Experts of a small language model: width 192, a sigmoid router.
Below are experts of layer 8 (counted from 0) of a mixture-of-experts language model. Rows are named router (the router's row for the expert), down (a neuron's output weights, with its number) and show model dimensions 0-191. Each number is 128 + 24 x the weight over its row's rms, rounded and kept within 0 to 255. Numbers have three digits each.
After each expert's rows: a language model's description of what the expert responds to. This comes from a sample of Wikipedia text that the model never trained on.

# expert 1
router:109134131158144136151125161167148123136112152121139135139156105100108137113101106128133160152122115119097165165142126086137108128127103115156132143174113121098109137135140112178127111145114118169169106146164135115135143154089122186119152122103170150096110122114088132120166128114173141131126123154125157151111142104141155095123132132143121126106174127154169103132107117113091160132159175137164111153149135153104151098078150153114198150107166119127130091167093165138105115106078120129106101118145128089125131114132117116114130132168113148122114152134076103081129112119075110164
down0:107110132110122166076150194149149143177135132116090105092083088099154132134141131119122105156058091073122128100114167134087165149121081120120103138142143122103129156149122143122099119100144103115110131125145152143128140136125126143097133122156103145095136159151181135123145146096109115100117091119129139174126138097171150159132170129080139151118119133121182134118120160147104121158124129160152101120148153148130153104150139111104130113145141139132158168115117168128144148140105109102133146160151130133123130127187154108156118145128140124130139095168124113130080136142161172125
down1:097113139185103110157118105158102117128136127145131149123193153140119158152119124093095150136142093167163097134114151128143102080153138112100107107072150130120125142119128104146139097131139121110132124124093116152072165112115133154135156170125061132126155138118164147162114134149108096093133141156143131121135117112170144131132118107123132149129079100141146158129167141122140150133164168135153156127152168127143144148140143128186142102103136131122102164128133166084097115086097133132156090113122132123108166116143113124132171134144142118151167120132136131159113123153202107104
down2:196130118125121130127122132172119143150140146109132125147132095155171109131113122109120092156152092158149149115144155106124140101146120158085141140136105148162126120148137089182106133135135112113149142146098099101098128165104157149145143150191144131166139136147136103131139122119130165118129155162110101143129119102149132100153173133086147136109139160101141121113097105149097155144087105144122123148142141128138109115123106085098175134121136085105137147141138179081096151163124177159167166114179159103104101157145142105103120121123108097150108153158089133103135115103123147092
down3:106146165083131143162095144142116106128130130158106116077144136124115131130108179161099110095122111134134147116146119128075153112121109125125123171102117130132158170115156166141134109177129129129151082153151112146144123131126147145144141149069122092158114074150114089077136112162129124106091166142136132120123139147138152123098108185142124072151113112175101097108114102134148165123178096123130129116145109114121155185095163115120109123122137174122143105127095166122148130100138104109129085120135180092134114110104156131101134094133109137138133123123147125116165122128120163156
Final pieces closing names and nouns, often -a, -o, -ia, -er, plus sentence-ending periods, such as Valenzuel-a, Jama-ica, produc-er.

# expert 48
router:102158144076122147086121149139147124163089171093091133124122158053141093106133132118090146170089194108111077162108135138118088135125137161085144112129162118152151110133115101161148120137133128115153145119135139140158130159177116125123148122101140094104158133145167137156138143126120165126154112156151149162117122126106104141145115149137114083122185114132145081095105095168167158114112169130101110126095133171138149123148149120133117100098145111140122110104103148120119127143185116164125126092093153113149131135113154159138132132110128156137116144124132131111095129139110117120
down0:148177134132136125122188159106079135107135133152123115113095133132122118113094065092154093124155132124121091137144162139133106130147067119105134139138134094127110108123147135101141122138138108131103109135112143157109126134133129144102139119133132154136124115143133125130120104111192153117123116110154121126174136117155143153182158106164155101096158116118079148115151147111128131146142109151140138085113126139125090139161141090094095107099155162123127164093142128132160109126083127178095114117133086117158142178126130095083118139126138128101114141082165161170148102087106080154
down1:109125125108137150156124128162090118105164155148120133127126127129097153143127133092172083188087111166133136114173130177104132114145142141096138116124150102160110158141154138142141099138136133081180101131142139129130097152136101164136128084119130143120123117078110107121136111130148083151150101105150087106143080134139171152118166129093165109114135139170129118120102112132133138167197141133164091118127112130141149145140164141130164146109162146134109119140148131126101133125086083155150147137137150105085183156137165138106132116128101106169127152094158157103120104128122120123
down2:141162096105110085080127118122104104069179081117112086108117113168137145125106147125109099092104108156120120099102097121099113124147116092128126155141120124078124131101150121125127103116125123098109141146142116146157145096142113107134137122098144162133138161100138131132095136153109094123098142150094179150143130127145154099137141176131127164134154133137106111172169141097136112126124112115117116118127151119101079011129139131170121138130108095134137120124133122125145150140193075122139135098158133126102113145159137128135124146144116114098118106100133119138093143143153110103
down3:107140118157153144164095093134085149116098162125156141117121138148128105128117112078132105082100141149146118149145129157132105117111124121094081146160112118143170154096122127110165160122116105124174142161155107106134151121181125126147144111112159116112132148128097127112145137109136106126089115109157145082123169120122135126145148145138113109064141144165110080137162101144133141148131141134119132171118110140125110054137168115144136108176165112109094103149151114137087165094106138079119132121127131125179162148135113135099098120111130154135138145128097132138079101182130158121
List and clause separators: commas, and, but, semicolons, table pipes, often right after a plural noun or closing parenthesis.

# expert 27
router:112117134136150113090116081120116099115116135118163143172156148180145122115128139139134102116108121090116104120156133101116156147134177166166112140117115154138070152121134124134123119123147175108154082122129111163122130118154112155124133106165178111118079144143162081123171151099109144169137155167127178082145103154134133116140166080148118114142120104106110158122112127116109100098116105117176143103057148114145162150119114108127118113138125137123121145131143101133137088138111106135158143123113093078119147145154175155135104129107132146125109144115141090118165124144182129116
down0:127134143131083136107126151114163097135120119125136132149155127093127183159118117162172140113132148150114127109118110098147155126160101091098101104123144088151109117089117111180121118105131144118119129127149141105133113129120139103158123156081108078135138092155176128145115187173096131101141128111103167113116135109085102100121143167156171132143125131107132158130133124119110132165074118163142130120126093151167166170129117107109137152169178147139119165103137136125142088120148133142123114156118154155135184136089118152102096105146116092149138095125168086122126150130129125094
down1:113109165149156115102167156133101115125108098125112137129098122107123139149112125120124160094109116155107124127153146167113101115131109098146136096123106103105118130106100117148127125097119132174088099061133107110132122119119117124125158136136116108097168145150146078151108146151158121127179123129157129123112164113096160123155107104085129127133113123161149098110138161110102143164115125094084106112192101171104098094134146108179165158121177166147126112120179121095162118130185122128168133157157110130136142134158150165111132130125141164088164127149131124157138104126100104123
down2:140117139142130149162136128145104093118128155110110117118163124120146085140127122147134064145145100122074115104133180102123126136126147114145146153144133149154136117184145139158135090117142116077157113158129129082094133119116097110114068124116119172130100151097105140124114140101136134130154164108086162142147123147099117098174114162137113108134135131124126137140108102147088165109137129143127101155126149073113169127132097149087093085129096112103140123106130107150143124167120111161128100120126089109122146122163129136174085139102087101112153170117089098157169150145162124141
down3:145132106145102123123104130095156111085175115121118162084126119139130149114124115108105083128150133117145127175123118127125121140133171062066103130084099157152137120130165156115147114143107108132119129131133110116136135131103129166159130100121116123141133161147128159137126153156146136138128116128121110120083080116105134135087112126174139115110165097130108115103128109104135123109118142087160081159135094131119147136171163117130082118172137117132151170138139188087116090119094152151103130125112122138083113152120120086112182116140164204144119110119137104139150172122133127117
Continuations inside proper names and region words, such as White(house), Wash(ington), t(ropical), S(oviet), Chicago, International, Democratic.

# expert 11
router:122142121073151116136088147136142144092154132117108136170125091104085086147161081091139155120127114127079151165097156179123154067103114154129128125139126145117165115100123103066102149147121120150149132150171145155073139130127141114113102132139112184109133159093108122130137130086118148105135157088138137131142125126128157124112166192130135136147090123109154115138184113116164143132097124157128139109159113164094094100115167102139111138127156131162136113144115143132098103155145164158124126126109124118102154099125144149135158127134143135112177123156128114111128161143137117135
down1:126118136130172133177167083143123124113134130114091134113112141139112145105123134123134130137136153087107118151137136134104149121121103138127164117129114132076120205122108123125140137142109164119142110142143146143125139115121110158155121117094089147155123145147126148109123154141103121145134131130087105177157122110138105095112143105158107134177071118175145111127122113154157066080103130141117154126121146117100122149141170123144143080165131095144161078102097115127112142173166178111118106105142113152114129111160077118148116159124129091159167164116111111126148104088123178156
down2:127145190119123126129093068189122068138120108124144135173084082150126122125124122162127141085125127119142149112121125147099154093087105109175111111126135149123138133103156083146126117107139154145078136148120146154115147107124077160146114151116149126164126153131169106122090118170124124109102123097144105125132159109112140120155134144128156095116170188138112155140107136195135110155076122139124116122111151098081104094122129109183150092119140107125141146133111101158131131143110124144138108115151123119140103147179152148100109101135129135143104149140104128105135133167126125130
down3:109162133123131086150121126151120135116129123135131098123127149115128155124141114077135135124162084157137161126106142088126181131099158117111158123147094112127129114123100112105114160181118128133124119124146130123171120136068139158124091145172123118140119115110125088129138085121091125112116098102160107103142132056127149125089133163108124134149089141112140102151162129144124110124134062148072166121147084135154114162135109133174103125151101111159109130103113142115115118134109150127160095100130131090150152126109151171146116096168121163124150166120137119157126193145121132085
down4:159125121127125174124147121110099133147143087112136135077169143091125172166127171157108146165152152106092113136083103128137146119097142131088126124119110097133145133137098086150137160106131151121125123086116141145146087138179141154128129128103155145086155124090158116165095081103115134133118106124172082106107117125104099112092179128126139139109103136121090119191127169120109130101132106143125142117160105145136163127076115106095101104155104109153122134117144094130135158107128131103137146081152169098121132148141122130156137104122145120164149149089155150099149147152104118124
Line breaks after "= Title =" headings, sentence-final words with period (game., him.), and digits in tables, dates and scores.

# expert 25
router:138116136171137115106122093143167110141140162136143094165111138160135124128151135113087107152116119132138134103135127160115142138126140103162098122101156155112108131140127138133141105083117143122135074141102096155117157093176084127124132115158171098094053148156115108121168115128149143136079151160123168110107136158122117186136130105130108114118118093114092169121107121071095129104122100103151146086079126134120141159087136086095124122128128108116108117163148107130119114122108131120168129151125067091118107137145176137102113128099161145099105117104139111100132119136161137131
down0:124106138135121104112138125143101124095161134105113142121121148166156086148166112163160146115162137105128103113144129156118163083146139091114119130139120112152107078129148154122124075122150101134162136127150163179118130147094138118126136099162146089115075084117103133154134113074136127106147134119146121108139156113154107116090125159167114154114140144091101109132107137137118119127147134106204135097138158101121141137046102112127140105113108108141147142092158121138128179079151156094094158121137086101134147137122104143110100096096174150140126132137131122146103119130103116148
down1:121135098126160173106102131116147070122099126130141094090087140134171166157108106131109116127103145166133157105094123175110082126125159114123123155122171123163141154123134148109143205112094161116121130156118143132112121141117155129103135132163127139134119093133142099143101126100089146164134158117102159105114145097110149152121142178177161161081135118175184133165167112106128117102109175123139157151148135125139119143112158119135104140118106133128147151117094123148150106136096116145136078107155151164134102130112136141152157131105136100110146104141112160129080118106119142135
down2:118168138154099097107121095096104092140156094134123146141155094108158126122123113162149081142109111139107161082133131098159085124136111130147140144126129136096146117178139117109112087108109123127162097150151114129122121150094099108069131142112140156156115092137107102122170148171109100132132125119173121123133107109135131139135106113108132110174167106141111153125146129135123156101117150128147117157136109156098138143106114065106118087115085153086138089150105111129122074127069095126104128129091103102088089134133136152109134099148125111139125066129107107171154110143137140123
down3:124143132089120155096147085115100103119113143119121083105157133117139102095139141115095121151098100140117125110118095085132118112070101133122131167106106178142107101113141137121138130179119104150125149130143120129070121103089120152125147138123099150126181142108168164118120145107094139122130146147111122120173169108116074096134145104085144140135138125124155143093111099139070116118080131139139115100101107115103137138078112079133105147124086121112116117144125107144103154168132149098108108164143146176156097105102149126170144097103144131135140139156128122116112115165153165155
Early fragments of words and names, often after a capital or in headings, such as e-at-en, Sen-i-ors, S-ic-ilian, cont, Don.

# expert 28
router:087124138119155117105125086106189099139085144165077130134146121124137108118142109116176154159123114108146105117130112161095148109113144111136144104113092165162160122146096122110161101088147103149133112103165115120170158130140124115139144140162174111112139106065098102084144137118137114115137140140101176121115126136131139125126136109122144089102128107122150157142182069118119125132157111158106118091133129114108122119101168133141092118144141109160136142078147123134121118098154130155151143094124142120144142166104160133170109139136111157136186103161159180144137142113107091137
down1:091166100143111145132104143142195151133176140138112156099171141128151099136078146135083105114156152117118125163164115145178140133112105138151118095130153127173130145117101073161139085139087121116125126173114153111137122092121103130140109144132110075110129098125134132135124139105118155098115125086148136132108159147171136133130129119116130137141125160132123164150151115118079172104128140151090116163137134164141128128182121075131117168138124126166098137131114157149130146137139157101161131124130102137086124149144190135137107141122130118118099167117129128081172129166120138101
down2:158123089109165153175137134152152149099084169130101115130120124156146099151106115063067127087106115116176137143144106129135113126133144148114114097113111152136130098135117131134097134138132158123144126126100094125132176097088168152108085130115143147146134117107111103143135082083134128114186171109134115118099158120131134124163107116152165138112112131113163160099166150140089202127130130143132099090146125108148117124111172146134110093137158129116098107096123131093116167131123144124126112130107135120118095122149149134148168140143156138116142168144113108103129141089135123070
down3:170146105132113117162113145096091082143140118138146117161141122120127110127139110142163161118097131127134119146058134163100126089123127122145207139101121104147112143171101107105107106113109140128136150134147133134172070126120106138114169114084104151166123078127116144130111121074115132171138135108118107138127116133159150113158134133134153150117111078080128099136160135158137131117165149127098117143152157126134100153157117130111150147134138102118120102090115153137115146104102109117075097120096162119164103119084120112107149163141134141172133155120155173150131090166130113130
down4:138112131145134105128114146122111104107128124123097116097142132138133101117112110146105117118096107068122154116169138128124197131126139063075114134118149118158140105148079118131126086099114123105123155120121095105111155077164111151100163130111142124097113147151149114097150080094093104160080120121141140108168110162155114114102154095165123171126169173142094146113107136140139131104135129156095135122136063112092109103130107112082142139148164138109114110095125123142157152094126148100107142097104146109113113104127118131119124130116070103114135114126111097164142152103102125141
Space-ending separators and prepositions just before a number or date, such as the comma in August 9, 1996, table pipes, in the 1980s.

# expert 24
router:142149119104114142116107126127102142114106119132097130119125132141146143114122188141150128101118139145111139123121155174155153118123144141132106119130159131129046161157146134115171147131094111157108110129105114141145149139185131132117137114182144108103102118130158134194132155115126173164095140116138165118129156159094117160157120098130139125143107110125110141121084090112141110105109127154124106116063168113112139151153089104118123150166085173118128159153142116108185125148110138135129114133123109073091115113149180117154135150088147159123095185098142124142117117124111117137
down0:126089122124155139130125178139112115162143142089180165109115117136119124130118199084089127110103144122107143137110162133152159150129171104124123150113139133122131114140094114132178113136173135141164117149132111165163118137131097136123174113115133177102138125140105136118148163115119141125149121169126115128098117133133114156115082163120081128160114159128153122155132115142124098168134118170112156132167131133145131137131114163164087074115146112111116096119051112178088152098134118120142151142146156111122111129118131094129134142141142161137180116146114144146176146133092108092
down1:154102122143134094147106104156135079132154150109102124172156147149157154148137159144147127120191077137139077139165087158139119136107172139120108123104150069128121136115131175152129118129143140151118087129126108129100123069122120123109109151100120157141094141122128118130153098126140156128144114128166127193114107099110117097161125132117127119167150106139144117142120114116120165084117165138088115094155105101158147105096134160097129110139085112164069118160158151115128132123111162106111100137115115124091139097138094126120140144093130161141122104167169161137122116132143147141
down2:136108162136127111181126086121152153165129157085112133133135153129152142125176107138120140190169126131120141095074129077134126118112122143130108094125109123132187094131109130125152120108122116125151171143115180121146081094135139150085109134154109127151114135134134122138133171114100141138084137141130112181141144116113143127143111151109113105086120088136176184106154159109140161154097173178118148121131124138104152139106106120111144130126129125112153133149123088117096143164091126159139132122114125140182091135131172138152122135112130096104161095139103096114098127164103118145
down3:108131126150135148116085111130115117147117118115121118114117142097112108133129108138112100120091166136161136155172091095125115170138158127126092110080128127132106100092142138110121137147125087106142112089151119082124120128111121130109143077133128150129121151161143158175125093151129111143153102083085131114096109127124125118179088146117105084104179047110139124162112124106097111100141133138066132160129127124149083090127106104114140162127130116124109157110120084121078106130135157173139122124121136138136109114095125121148110184128104147102127096137179118095152143145125119155
Single first letters of words, often lowercase or after a hyphen, such as g in sun-god or grossed, w, f.

# expert 6
router:119138111194147164155131182116128125121118131082196162142135135109104136145108095134128141155128149086122149144141129117150108094157112125125133119182125128104125073105128141160096135156089115179130126145111114166140127139080095135103154106165116159082145119116140125166094139133138112125150120134137139140171156091138145148109101136144122130116085151159158115131155136130087150161118125137152104151147092107152117118118167136119126187129160134147145083115155126142138131100123144146110098095102109120148157144141092099139152120165091154142121139131107131093117087112082131168
down0:149151160109130182153108112126145152111128134140105160166129136140137113105143118116128118097179094120149114123124139177156125149080148133121148129155142147079152142125108117131109106160157163120125117115106138145112139104142082142149128118120119149095096148129109137180152165119132148094128128072113119123118140128110121134103123088101156129116121125137124139132140074120132109062118164087148146146102091082104151093147104137148122093115150089113099127092129098073125141162154143074136133140118099145103110120119117123127105127126086119108118076108137109091120101090164099070
down1:131105171133156127092104145147115143117139129161205149118095143126093127119122131130126125142121125158157163132143147100135123101119118150128147139069144172077122128116127113132117103139149120098078121164150088154081134167133113102140134122148151102177113101088161125149109132152122124108181145118108153106115138102089154100148157138085117118158127166123116098109125138122164125139095133125082110162107120153123112141161105144118078118173115106087176131126098098161116124118133146115110127130136177110112141153112135097122160171168128136135180143162131132146111117098115154117
down2:138202113131102126142146108145104138171082111113093120131122145169103100150148106123176104128114103125080119121091128129132105114140139139132122155120119098131140165146159094089171133119149093135098137125122118128132134130130145100112123130151105154125163151082127154093172140143129093134075131130158068106121120167074132130114121126151121146103138104140101105133129136106094128075125160169129114113076126120106135090160110106115130150110112145111089136135113137170110154138099113127136087098132124126146132178137122070145135120133072119115092124149156093103093140127097148123
down3:125141145104115106154099159122134116120106160133121111141131110132119138117131148116143126120144135128112076104091057088146144141153133126123102155172138114141138149117147134109144128133140119108110123161167110108067072160144111128143153125140081130133171150120152122161108128146114122104136123153142109112117104069126107139177118110132106068137083146166121063167150172152132071133119114101139119139080098144131129151165120102112085100151149190120136096127131119101102080124145131151128119122110110108155151139112140140144156147126108096151108168112109128105138123134111108175
Content words or word endings after the or a possessive, often before of, such as resident, chief, working, leading.

# expert 36
router:126146143090109127102119113092103156139122132136107132161146128133156153118138182117144136119086135131128151167090158139149118136112146166134106135133159106143055160142154126109151140104114107165101128116093122132138125109179127139151123127148155122144124103142147132139127129163110165152103147097148165111142126162083088173157115101119155134152103118154081131123094118132172101085097112156138117127054154127109136144160089123153132129152149147106105151146140104093166120127085154144120078164146108096102140163154184133129112113116131156134110134102167094126117104115124139140
down0:138102158095100151090127179148116138154148145114129141187162127127111116117132113175112117121132124121119066094173166129072139104146089111122105136083136156108159106106133162157146154107086131141108077087142142160144095150133128093103144138090103151093152129144134105109113116105122108119093129110096158116146127111090110083094167164113161162139152140104128124155120132119145159114156112114112105132097121142133130128135133142102096168107087107138106130122160137088136147150081140136124126126181154097070149132114138132115115142145083126139119111136149110136115124130107116165
down1:104154140163118099103135115148131129111148130134116129143101157105164118068120083143152132151137143132118089122146133127139130107135097144124105145147136094135109160089141089077153123100143113162151148111116125109153086136075144102133132104140149185066179138154139067114141153109156144131125138088150127143163139115124123098146095073132145098159145097113137089118137110103100074152144108075119115123175089121086166143138145139132147141097103121119129139097123105142140147138116152089169081116119121127098125114133145125142132131142119112102168128147140136114132125090167127104
down2:122158121103108112147135104077103116098158131106129120114131089116086139140043139144121166141154132152133141158155150123147146183159145103102128138174163107134133114141127140130136125094139104167103088158120145176131123141121147144167151134127168135150122133118098153064104103169136134112098105092115113102060127124144154127110131122150144097134110122128121091089123098138143144071141144150103159139140112123176168182151097120155107101127174127142159113139144135145108143111129163130114142152120113134135131164130122118104146125108098146134155154122105134106114140120177118155
down3:061126148146122125120134109136110102095109116148111149127133144129133113125076095130109156127110174129111112122144101101108127136139129111166092116085137103169132156144130126112116095152117133093150147129129144104121109079142065116174116166132171136127131133141127119155086123128218109130139120095132111113100143103142103098127132088119133168116124117078108146145136165116129138153121149109139128149090126098134145090126135115097146183130158100165117094166158107139098119138150130143109168077100131119089148099112108106154135089134116117135133143090101093100121125144165123152
Capital first letters of names, often in tables or after paragraph breaks, such as W in Red Wings, G, H.

# expert 59
router:107118094113132095145136144105124143130140116160095117085116139137135107145109171098135139146144122137146076129100158144080086143151107169108108139162147103109134171077111139159138143112130099134149129131155120117143129124134126094126098161081134142132151083161156175124103154118098122125131154115135117108111155114126135129122148135104118109112139124123121065148116160116203185140129148114129127136166125134090137131137135118165138112155080155089123096081145129111144151148110117098060142132144153165157116163121137110123145094161134136169120106128144153179129106138087110141
down0:116104084109157146194094137122106149113102150111097111089110098132159130137139169134112178110126130118129133136149173123112107108089116131135053139104124123087136217123125146164106110150125143134135173114144135154153132133157162123130132121171118137125126143124105093119155141134138099144103146096129108149152118135143128182124131155151091138121171172110085095106080110128124147144153111122150128155114117109101165144119176114111120135125136110130115114149096150114172139155144137074125105174153182109139126109110147136138142129161113118153124163119131126135115136127081120129
down1:095154090103144107154154163137176123133154167161145103140160131120121140157095142147146135139150124155128116145156135159111119151115127113122117102118136107142149147090083101099129129132146153133107105153162138099106146103145132145161112125059084152090126125146121130090113070092134116116090158102135119154130155102099144100139128132120095111130166124127146128164136142132108144167146094119105108154110154110124152164105110116165118155096158115086123111112139142089173135128113130120122122138071090157115136126130185115138162123110131100088148128141128080144086077093118112094
down2:131074136153150095170110152141148097090103146090149141086148146121111156144106147128144121119125097158092108147134115121138069102121142140148118149164103152147168126147078112148159174125124147104161083123134132120195154118139146167125122142129169122106116108163152143143146161120154108149068110149100129119124103131125154094162166134141133130142132147187122126121140122118087131106154102080086131134118129142127144160136190143146094169194158117129136127146131122111144142104100131155155137138121121111119123127161103113125147160131088162097107117138128163115123139126108138124
down3:155078082136098121144115109110159150146118092134146082134113141130120114103153178087122133116147121137159113144165156146148135141163122112104139113143153102123105140166164129134140129154103132113129144136113114151111132134150089120110105150151122142123090136089121127155184158133100104115105152147080116131163156115133104153119114119153102194120095137095091143093106146115126146138131180148106146122109116099119127130094091101140141107100123131120124100154143105182100140184146131097184125151124153077116145132124114154124180107118154131117099104130171154147168146119133148174
Word-initial consonant clusters, especially St, Sch, Str, Th, Wh, Bl, N, e.g. Structure, standing, stolen, Traverse.

# expert 8
router:122097118143143127116141177122152114126136095122182177132151103098159098142152096134095127167113112158100161160112130136128134129144141124121131120166122124073117081149082120144147152184096121206142114118149142113117109131105106138119132067146157151129143103066086135129087137134151117116114133130140109165148168136119154103086096106152126160121125115138126118123122116090085170166128128168141118141136127160118117125112158127107127136127144126131163134121154122143122139084114144188111129097109130107146162097094108125128150151154118110118138112145120134153091162127097100171
down1:126114136116156120162135119098131155099122135147119123128126142104120124104142135115096138113152105091137146134126110095121095129126127129069100147127149152123160098166114117104139132121137126219138133112172116146140139152154102158134161130120155179130170167155124089134117113134132088132161129150135054150147089103151099147086116107109130098097121145128093131164092139095104131115109142160125143161109093129122122107152110141133109178159149132115093111136100141140106154106131146063106121139145092118120122134135189123113165136161115118146201121127127109160145123100104123137
down2:121118094091144131150105148119154133094127126147148126143131165121154116105151114113111100121106114110144150122103113124101126098168138131165145129140064080187121146131082135173129094127137150161102151079171167118149110114137126136123137132101148123088133144085132161147114116152097145090104141136159147149180118141124105091117124084136163102122109118120075110108123135114115108151143132146088147147130135135097117117150102120128114143111145153186114091131099134134115148046137137169161129152134107117157135155088135095130124111157106166133158135104110154139111178135102139112
down3:089112124127131144102077127121147125158109157142150154130118120165112159095116173108126130128105136096162164125126131134084157115127106139152135126126121142129135134118146179140149102128107110131148149063158097130152148142095118133142134148146107166111131122127091099131125146160096136200142123120124108146153103113116116089132109115129129103094109124146132120141071114154129086080127133133140084135114156148160155154172185115099124102094148118177107150099134142073153149112098150133120159120144136124179127147132115134112138125160137125111099104105132149157099094101163183171
down4:147113185132097143137129127129101145097114157171130187127145142136084135150117130124127119118182134110137138130133085140111125102121119108151153154162121133147094134112128128090119137137137118128127151116091129140102112086148098110134109149105118140101144119137152164090166185143155157085150132089113102126123117122144154138114132117140120189147148144121143163135138117131119153128122132129142106082148089092112156056136155124159098154092166092107138123117177134158156145140120159119125092106129102135093142146113159153117142148106173138109123074124136113100152147182159147081
Digits inside scores, measurements, decimals and years, such as 6–3, (4.0 sq mi), 1.4, 1832; also reflexives like himself.

# expert 35
router:106132135136166119090115091139115114121102153154180117137138168172136166110130157153120126113130142097106131136152128115142138128111172122153146105086106151096077151120155149129129117122113152110138094103105120158119127119138110168147124113147133070154111154103156068100129098133104152155129161163138191085118077156101133127123164101113124128107115129094076149102118122115117077125120106132134118092101153125110154157112136167149111116129119133123135149158179113165132114124115122118160166113126101111114111125175172127152108096101146137116092117106143083120142106135178123131
down0:143180111140159122155115122110141163115110120137177055136125144150095110164099156115142121124129157115109136113131133121106127173089105101095174148123139131132154117122126144143127102097111155141137140132116155129127107125129114111176111145128159158115129123158124116122124094111126161108138118140142120130122107093119131113176142091156110171154157122121134100152102115081105146103145161093147120181162155103121111085133139157129123091097107122141122081116218134125130111171108133152141136166143152140137125099128138148089130129106094134115155119149136128196127166162106162158
down1:073123168163152143112144100141140110112140131117104152147131166143129124142167138141140073106120124115114164145136110173137089125137114099105141135132125125139160131143121126153157142132133128128177099087156150132117078131101161137103101139105165158165097201123138153119153125138113140141166120135097085146067101133108140145110182125116129150121109113138107090114148147097162104141161138169129136165140127125142138129118117138101137130144126126099070109132126157144140100148058162120124134160137097111094101121105111137099136118142095141126090125118077087116132114174121149116
down2:069155116142093152150109110135129075090159142129110138093117115132121118113120131136146136130165143161121167125098143150135101089164083095138156147148111067126136151103132171142131150129098140123141128124125080143125143125142082135119114055145108133129183115110168102112129121134150091137159105144151132122142110095113103111101122128120140150059107120115111125115145134129153116149127093112118135147127107153127068181124130113129158101135126166144144148157156168147158127133155122104148107129141145071158126180155136125095104122130100168162153106136119128097143125159137133157
down3:093101136093166117140138121112127118117101121153109093099141127125133168143136162104078091123114122163131125093168133124113128140095103171143100137143127141144123140124146119100171160117117132090113143112125135117080159178140097122171144135086156140173118122156123137144146111125111096132123107175175185124148166107142116142098103144167128133141154132122125158075128160176132140150095123120153089142112121102112128158144159155178119118109165148105062133141130175121091128147113161133081132122101141122145136132158149091161117138151132111088128085122129139133125107131125091132
Pieces inside French, German and Spanish names or words, e.g. -et-, -es-, José, ierre, plus under, together, medical.

# expert 45
router:107140145166105111111112081109111134120105148138107119151113123142166142150088138117111138148136118089144120092145104106128170169131158101153096117110138141081100157183180123164150133124122112151122117112113077164120150094145111115182130119109140116135083138126149117157140151116149109180128127140157106082142172112146129136150141118123119126144108090108089175137120123106141170102133091129151137092068190144141123134142108143146097106122125112147157165165188088140184125134158128108151136132128115113115142126149175120126145102113111129118141135085123118138128118141153125098
down0:114137150119107133101110071136138140107122109089112145119129149128110164127101147131126166166149155156139069107093143118125159153137124134135088129105135164115121169124138137113149113104089158138127137109146106119090132150154120115128117120113073187164153126122116104121085161117146134131125109076132081138145095128164121128126148101143146128188110116164084129098138101141169089179168131076163130126107111162154111116101117138116173115160132131154089134101098085110149101117139165133104109126174125129106134126129085132142126090153097141143149140142147119126096111102127105132
down1:128093166108113168135099190156118114155144093122122138128143172122134101158194121150147143104102138113142081128129117130126120116097148132096131163155138169091137159125124136103141130110153100081062159092091139112106123109142063139126136148129144069142138116162155106136175092120150077137130138116096128105169109108138136111088111120140168142112150123125132125159110134122166094122159141115101110156123155107131119192116143142092154152129115130141123131112139108139106076139160125090099123139140140154094085151108114114129140134145125134101106103149103108131126108134147124134
down2:136102129121092115116145097157188168132066132096151153126099147100126104117120070093098186144108131145133131166142108106125095157092139110141144096157096090105111120143164101124090148150153122131117126116117132106107161135125100109116150168123122133112163116151168145095130110119127109109173151115114091107141132111086129080162154170123137135137107134153143137128157133123168114113102177130151122144143149142115144104106119155092144139095176100111104155123148119133121128095121096136121101123152108086133151119101105110104170157124118105131129138182120108110126176140116087110
down3:115107105065085101138150130139138079174114129167137138122098100130135155130167095151107105111151145169116102145146116125102139125101146116140160080076093126143132114154136114109147128108105099139127149137135084123156120166141137140108120134161120080160124143106110111143084139122122135164132110121123106141130092152110143117117084110144146083113117137133163129109103085131100155166131087152145162123137131146138126187126154116149151142149130193093132171124148157137112094093169092142136146095103120129111069123097104123136143152107119130110109157118168151114112097099114128139
Single line breaks ending "- Field: value" infobox lines, plus word-initial pieces after a space like sh(aped), st(ealing), used, Catholic.

# expert 47
router:059139116116167118114139115068150120133069096145101105140119159149132110140139161114158174124138111112128113152122123107074121102129124137144088114105121096146158115091088128125149130115113121124111123087124119126134144137166125099143113133148123131102131133102132106122175116127143094118142137125096183143166157157151098118149104091145109098114113132115103135146149086126145152151169126149124169113091160117108146133063139131102063074157081105127106159099135109175149119104168135150134140106115143092142125158120137110144089157137134148130165121150133142125151137130123095129
down1:132146098150133128143142162129139156142107129138114087108141108118106140062140067091118104132146144160202122127136122177160162131139149136161142116164135108110116136125156124115172135131124092121163132137137100141152150115140130082142163122122114140112136134132099123112151132116169156170141121110107112149151105124124117078132102159150118135158151123106115118130097120133152127107117166152073127128111139125139108126132156145116133150127173123132117165152130115101091145143147069177151123138113142156102149200105106134116125127123144144115138171144135179102159077194119114147
down2:105101090103124147067133136126100117103131150140085104125112158139147106115154102114105143140130130129118124144130147130150158148124083134109181141157111126183089153112180149140097101146149084117116127151137130126111123101135134092130138141127152139137127140167156132143138141112102118121129118144090137157120106101095116098114165104121175124158091173136119087129111102089150149174113058128155103147135140091116130114162045120134110129148127118138101142145124123136140148105118130088112119083109121103153153129143139143162161137172120105103151119161087115120133097152116164092
down3:138134169179129112112101155125069114122116112068144085110105126153118128122096098118100138150147104131123111123101143121138181114096100092130059148097151122096121143137098142106089145124121111144106155116142126167120149163099151096126131137119079121119119140155124161143099164118188111145152144140122155138148135120107118127128134132113098132123159148156145129161141145094160104107171101092128117125154145157094112085106103093123120147111139124158109127134152123126142088163094159120103117184118130101142119087131116171143110151149114145083138149132098115131159166114178126126
down4:098127155130124099136101106130153087131103134161079106114143148105093107143102084190136097089159126129119123125107107093138129125106141100105139121121111124166164130126111185093127147157123141135123111142185147127140145132117098096151107125144138115120133087111107137116134101130143106125137132121114146111108125163116176070140127139128131128132130105184159136166117146170127146134127158171108120126125134096104132138150184095108149120122084107112165121109142138123131131103091129155148142145138158141117125100077135115158107124121075116186176167128158144094080120125106078136
Standalone spaces, table pipes, commas and short function words with trailing space, typically before numbers in tables and addresses.